config.yaml
n_layer: 11
d_model: 512
n_experts: 48
experts_per_token: 2
d_expert: 448
d_shared_expert: 0
activation: "tanh_gelu"
moe_layers: [1, 3, 5, 7, 9]
router_score: "softmax"
normalize_top_k: true
routed_scale: 1.0
balance_loss: 0.00621
balance_bias: false
router_z_loss: 0.001
init_std_router: 0.0156
lr_router: 0.00182
n_head: 8
n_kv_head: 8
head_dim: 64
vocab_size: 32768
norm: "layernorm"
norm_place: "pre"
norm_eps: 1e-05
positions: "rope"
rope_base: 57200.0
rope_fraction: 0.25
qk_norm: false
attn_scale: 0.125
tie_embeddings: false
parallel_block: true
init: "uniform"
init_std_qkv: 0.0194
init_std_o: 0.00413
init_std_up: 0.0194
init_std_down: 0.00207
optimizer: "muon_variant"
lr: 0.0109
lr_mult_qkv: 0.4
beta1: 0.93
lr_head: 0.0111
grad_clip: 0.5
warmup_steps: 200
schedule: "cos"
final_lr_fraction: 0.1
batch_tokens: 262144
seq_len: 1024
doc_mask: true
train_tokens: 1147000000
steps: 4376
dataset: "wikipedia_en"
Below are experts of layer 3 (counted from 0) of a mixture-of-experts language model. Rows are named router (the router's row for the expert), up (a neuron's input weights, with its number) and show model dimensions 192-255. Each number is 128 + 24 x the weight over its row's rms, rounded and kept within 0 to 255. Numbers have three digits each.
Before each expert's rows: a language model's description of what the expert responds to. This comes from a sample of Wikipedia text that the model never trained on.

# expert 17
What it handles: Sentence-ending periods, headings. Periods ending sentences or abbreviations like U.S. and No., and the == or === marks closing section headings.
router:146145124154121116138148173165107168137119134156146156096138144144155121087151121116132127080131142126118097151125134154123087127154106156115122144112147120110152111125142122120128169109106050
up0:139162164109138141082090111155150118130109162124155132165160160105142113125185156183121104120144070059145137186074130092129168120098140160160068106093147113136131157122103089091135120123113166
up1:106113128152124134157093081128110104123093119095105133121092148145130162119118082107123094122123141102186105156160113110128154110147144116137167132169115124126097146137099121126133097120114141
up2:122118135158059124154144143131128078094148121096152108111110114146161129118117145094134112093110147121117142115104130167082114117164136143126142118161145118155112132115133140145188115093122172
up3:121106120149136100114158105104114121193094118105146163125128115130122143142126128101126138117133129118201130121124116159091148132126128125124112157153094084135134097120163103099123170108128125
up4:140118151143139115128147125144154132125111128124148104119121107097134161118139103104136126157156162162107121160126133124154114099118135099131146104146127127116166135095115153121125144134099120
up5:102133124114144113141185156098141113149135117138098147129102159116178077134139156135094150147103105129102123103129119166118134144171169137102163132173180093098102131107173099131130106133093113
up6:140131156130084180147083136063189133134104151115112131115104083088080118161113103136126090185156118149117170143077139114084173095113132108131116147169135096132130136074151157095130112133154149
up7:131089142110124161129113127125118143074141133166120101108117110086163119183076116124187136165128112155189129132160105155085096083151107139118141093126138110127143163113191108098112116101117122
up8:146135107129078097094157137123130063117137126109131110170126153138142159141104127138130127112161144131119121145097104102129124142153142120155127174103095122122143143100156111139125134125138109
up9:114156116140109142128117093101127148129139163130128112151116096124108132111151096118096103087084133144143170165122117128124130163115136111129104067125142136138108153116119159132110128114129130
up10:094138133121112136128119126172072155126128143146113130139082117094122130104160142090102060100122138106159106147122079117121174109100113104124119121128123136149118140109128117150107151172135099
up11:131129097154145113135141151143142143096151143128104142132129132122092112125124110067175156138100177156119104172127155114146106144139111083111170137075153142120118141099152112116179088132103127
up12:119151108129155143068135174125139141133126149088136073107099118092126115105124157101117098094169150116140110131141148132126089121130137123139082119103141144116116126123165119154092187091136109
up13:166139155127121122141130144110164173157108113166166087148140136162136120143145129122142144122128193099102119148121111113147169178098119130100099153115093167078120148122113126164111189149137108
up14:122124091083110107138130085153185184116145148157089116143108139128130124106153093127121153155175150142139085081126117126129114125103147143129144123122136150145107156167124143176100130105121146
up15:106099105123158129125103078127107130108143134131137163099181096091102104148175143112151138143154167108137139109135088158134095123147112164159083155123091128130123115101112142134100123126126181
up16:140105121130136118144134107116116092140143150059128125104183147146158141139176169150149117118117113149107169115121172138135151139158108142081128171142121118108140129144098153127120089144121136
up17:159148123148132152138105108116137099135137141097154120128116167140128165102120105141128140163116079081159133164128098163168098138124121110134124130147127106093078137131146119134093155126125153
up18:144184114138134137122155148090146128102115152159131169163139136127095089110097136110147149156111142162155161116100151154119125142102116096124124156125084136115170081139111161111121110108160092
up19:135125140182100122157158102139146108109171128122135116158107137150126150125127138175166133119127123123078119076086137154151087123188107122141144124103131111122147108126160107122151121130104126
up20:149128120072104124124132117142134157119121131079116114142143154125101100140118149093088123131142160130196135140115104117129108151143093112117102097105131163100119145150143111117118153142116186
up21:126143124128135063164111092155160123131113100139144137139147107135109174149120108134183142150105127138118118171122189129155161102157081139054124143081148139134119095137110111127174108165101095
up22:155078132130147080119125118118115105114122097098116149171115127126159124120138139119105078082117132114092146093124119155101111111175131083101126086109141133115132118171148122174120129141106092
up23:096128167134093116135118124114122171146127081119152145102147137091119142142118135119135154168118101115148162122173124142156120123110094117111132153132135094157123131154154108155170094119125147
up24:110161128165148137131146118104154135168117127123104162180117156122093117170118160150166125106164104135104128077148148157143120124124110131084124110125120138138135111164129079113108121133139164
up25:137123157124115121124093114108157102154160134107133131170123190144115175132103137097146136114146095103137117139110095117111153068147111142120148105114133176133155149135127128117160156137117129
up26:121123099133142091153153111138111148145103090172148107170172101146121095123098128101081181134108169148106113117133091142119155128173152147160121133166152154131098089096117120138128159157142125
up27:133154121122138123144134125142135137082120105079127136163138161100110180155107102103121113113150143159093170106132115120097156139140139147080122111075135129125111111142115075117140135113157115
up28:144137162118151132138138135148077119102112115126112091130175185170179079129136162113121101148111141155087106121143106111118063093165164141122140101140137134101132101145104145082146148091174139
up29:148094127109116125084133122159121115116112098142126147105166123124107145177143130111114159144145132110112073144117135149129075164120095128114136145071076132135129127090085160136123161130119141

# expert 0
What it handles: Numbers in dates and scores. Single digits and small numbers in dates, sports results and table cells, such as May 1, 4–1, 7 February.
router:142139086128136121097172129113125120111142144079122138136142134127127094125156131110117139118145124129159112130124171145122073075149137167118117134116138146124134123067088119098132118124163137
up0:136097134089084135119165136116126137143110135154137138163132101121110161120120159139150169126119098162140145126102105126094138142162099115148102147147171212138175120092145134150156154145170091
up1:123134138122123118137156124087126102114096155078132115148118110129138120082130118144169122161168157098152135143113144117123136113158193127115151122128124119129093105136131115154125126185114102
up2:147117123130112113140116070135105127115166156112104146119168147088145141126113159172145155105114118166121111116114139133113152098177122130114151151122103092108088125105129090075130094119100154
up3:162138151131093108141147118124109109135064138088118152110115150153127155138106094104097119077096143136132118109121165093102130124125128154130132110118182134121129105130081117152128113152134149
up4:140148140125153123131124179105095116118117140120143124123146151111163108127149153119135104083161116101137126154127139160141116138096145162136111139120122147127174156146157126130127147166116171
up5:139125142142098155081140112171141127127129148139084127140096110157101144148096133159128098133085140106151157113147104103143135133142136114119141129122148144121108111092118116093111113094129149
up6:137121148117151123102150121131132139094138116092170141133111153128124115168149163133118151135112139154135134122099079145160148112169135094137135120118110127098133128104118110193140124154139155
up7:114104132099111131098142105160154097152158160109121097130061145134078131121103143117099171120125092154130145094111100134149118100142103124161126147137108096143129125111140130092128138141100142
up8:095140135121127091139169107106133102126198183116128139143161154147141114153139104176155150118074137104121118145122120144162103113124145143153095133117144122136108095141113111093144133133113122
up9:126153149141147121125136134134143143126075138123112125135139127132135123130131135095137130087135124133138160146102114198156121173143177108137111140127118116144138153172147117117126119121125138
up10:115123162128120110101185105165159168154137116158076112100147102112121179108107146147095104137154130134153120120134101110135085139154139160150153108129108099089159120084118110154138142153130118
up11:102135127130082091177132139137147117129108101121129137144197129142120138127180083153118136120115121114132113129106192117101059103165123125156094105134135117086137113164084121158141128154129123
up12:148122106088140112093090135144118101092125144134089129153141145133108089119106104130123124117126092153118150124131119118125153147173097171131145146167147126097103114120098121100126113155143116
up13:122159126139139120116165114161165163171148133127126129099179159087175135166143147113103108127104145155159137171120136093119134160115112138180131127128166140126178119156117129149143136162116103
up14:162113098093138144083115105110149181121148185105134134135149094134128127118130159135072148160090162150124114151109160127139137076124108117141161128117175098128128117127103095113130112180142139
up15:072141121110170098129134125109140161085136120095116133171113149145151101125150101143142083110138120125128144152124119052115115146143093152124114117125115151147105100159158112140124113169090123
up16:121127119117115130122177168117126123136132104140180121133157141161147134157131141129102113142129126154121118120132180133095136105115097095164123137111138105068119139119151098151118191103125191
up17:096102054127150153091154092122138108148176151128107112164136123123168143114116143093123127148110128133120090084128135130170126083129133123112136155108160119127112147067105141110122115099105189
up18:139149121129126117150150189123101132160142134127116174113126111099176137135133073129146132147166116107124090122090134114150101154103144116148109117074123136095153131107121120127178145133109129
up19:117145112182099172144083127105142146149155104144111168161087116141139149132144169087107118088098153145160130171163102103155152107102139159167094096113138121151127125117136133162143155105100125
up20:119193177173128101097120149133114113164155131168123122105149148154150141166110119140140148136130107108157088135100140140123124142149128117104098142134131135116148129185137124116118154117108085
up21:132094104108107134079139085115181153143155128133111108143172087148140115105073147113166123136145107115118110104108121128097068115157118121110146160149147131148150095102105140117108125119118152
up22:166133111142132168110068142133104115102146115161111140157172155131124136138124119126177119089143146184137123071106116146125115133114139105101116119148134109097133165102122107125120134090136117
up23:129159100138095131133129148126151126120074130109146129126144130089148132136099078101116100119089101131094131145122094187118126123114105152130126132085120114133148128111097149148158187091084105
up24:124163127088122106122131149118132124101136135119164137160122141104142107134138104131091141098125105149116123117138193158125143128148121126142116142167126131134128140132088097157144136108091116
up25:147166103161139103126146104154099143110123093114188137148094091141110135143101134178177088082120092126099119140119146128182170158142153086112124162139109116120112153099155083134161102150159106
up26:139156122127103136124118151109125079085146134120113125116092133099136135133144106110126076127146095106174128105108098136128163138108119101135125113128126116185149159117107113168121102089162154
up27:063136148133121134145132138148143132125106127107146127131131149110089091100119162145110089147120139128127175146155163096155131127117174133136109098122113127121107141153141118147155133132112102
up28:155092118124129118113129129146114157155130160171145107135145141112115160118171086095151109127143144197141155132110133163150156137107082126098144141110110142118177129121101167141127111166155143
up29:156156123136134140094143093133144110096114134142112091153097149120139088143145098138154173138140112153122157090121128144119117146114136112096176163146129125116154124085096112103133116136128108

# expert 40
What it handles: Line breaks. Newline tokens after headings, list items, table rows and sentence ends, especially before tables or new sections.
router:140148130117134138090125121120106146145124149085121137143133115167128135102125145107124096111150075125116139116103146156120102090128108124111125119123118120141110118106105085130153135134146131
up0:106124161092140131138111132131169132138155171139141136082126142122144109100125155105145126141187095117106148064120107160141118120086102126134126122152148156120109139168170118118133139096192131
up1:100115093119140143132147132106152142129134109126114137174073121123155145134066190129134124159105167134102144165111100122119081115080126102121133108098120165148120127130135139148143154123119146
up2:121137112127158127172169135161118153126092122150149166097095140131119127145176127133145135115090154119151119134143118108152133138136116121111122101137082114154170096142085126136097131142149163
up3:117101088109158145147140142072145133141111167149106130091136154093122087095138117118126123111120124136193102123106138122131163133161077127111116127151108126134128124122105106136108130149110122
up4:154133135145144124131129128129124129106137155087119098106150109149128106173170121135149111141137172110130171062128119129108152123153159142157093150109091155150160150113102138109117097128121120
up5:153143119163123152100166141115115104064164139135082131136124104126178145144132080129121154151128160144137135109123091169108138138143137131125135154115160136137111129126132148130160128168103089
up6:117162071131147100130096162125134140113073100140147111126149189114145167116159172104160174146138123127124108104117100091127130151138154111131125126104126123130128122162134079134137151145134116
up7:126134120107166106084130115133132133133156095114147162134148099140121129127117115101149111131112147124105157134134112113145141109139140164108111140163123134111161111141111137123131132075122088
up8:108099162111133118155110124130127102160130148136138119083185148100101127118127154073146132145131108114137117156111171072148103139114132070143086150109121024076152157127097124135151109136128175
up9:154139098104131153128139129104118141128142162104139107122156125158091085149127128141151170089114109125153128139164109135114118147131111088118117124145095167167094175113074185082143148162160150
up10:121139149204145136133147102163089130167114120158130172128139113133129122123122089085158112117152145136133140053115125099149121079130103159134141141118161102128133107152045113106111109152099166
up11:140111111176107111081087115175121123098101106181167106144092184136161129152138121096182088135124103129119096099173154128107102121131121178100144108113147126115130177124154122133147173117162088
up12:142116121145112145103137120133111105097118125091113150153136128158144145150127125111167120137121102115129148150110128124147138118163149126091120149113104063177159140143152143142108109115107139
up13:145122140153096104108148099159126102157130132100166157122135140150171156113116110129121156079171084147115091140110156122133109147152169143122143068115075097139150147100156089128178146150122139
up14:167122146107115125128110107139105131145119074141132147129191142114125105128108097122128095115142121102145114116152135144139129114126105124151155155111095151148124151119093152153165111130087109
up15:159177152121124116123149076125109136105176108132130135141147129160115118104081120130122147130115167173135134110132125136145119111096120142156086135144129117119105124160138144153134103133160132
up16:139126141128123109128118146120133106141126104156159146144128117129140084124129121174149121163142091098148095153121071129157131137140143168104135159137164146164165109151121144122158108098086095
up17:120129114110123133142126137156089117138123135150095102102121136135113144151120118109144112133153140149080137097120122113149107142150136106159103163101158162118124144113104149149168124171121086
up18:156142091152152152157081133075134159125120110097144159106129133102112127130129122125154148161089146137107121122148167128123115110122160132142129120160161101134124135057122121151140080124109140
up19:107126144173147115111109159137113140121075120120154137118105116123144115137104111073127109121118130141124130116111127115107146118146112120147120141144134100128174092115104113215105134145122104
up20:163124134084116099105129137138159120100155160119118115081151129138131142103147109132131174112151131122173107134103133131149119096135109163103152137161144130103090086120132115088143136165136110
up21:147139069128179149095134130147172116133116157147122125085127154068136162136123141126132120151172125098089144146169124109142119148136146096142120124129120118118135146154114155104113115102085141
up22:123113146122096080147154114129162147173141134127157118105092132145106148169135157130136143153102136118118142119142134153131138120119121133139121117112097116122101125118104163180123145151099104
up23:129083106127194113111151114157122114111160167114155125116136103119131124106131123109151105138141138144154149117118144087109151101127115123080137106121137151157128116138130125133127100135138122
up24:099128148147099106088133100144106147130114123144138122104128118076085107113165118120155156141113141137125116147149116145098112130123108111111127133171174107142161159122143144120151120148089142
up25:108118190118154156140141129117105114129135140148126129153113111132179149133157167119137115131162123145143097085123123109137122131101137103127143121113124097126124137168118118096122091097145101
up26:123128158103145129148137137110118127123106099110129059132100142139157126123119201148114165157122094116120092082155142172125117152102153117115137119123177079148110142103107146088145152106100122
up27:112073147122143146108124108094141099118112118085152160117141153143130088157128128113147144131136146143167152168110114093096137118164153130121078131145138117096174115095175142165139131143131135
up28:096120083146153116130140123161139133129110146157153130132113148156118165113120104137180126160147136109152071114083173123165130138118113100115129115105132158135173116151176127120138120100119115
up29:124137106094112102145110088137162139125077169152143061090135146102121135150144132154143154135119142149160168122080118124097177153112145133089139142114156121131111136145148098134108118111127141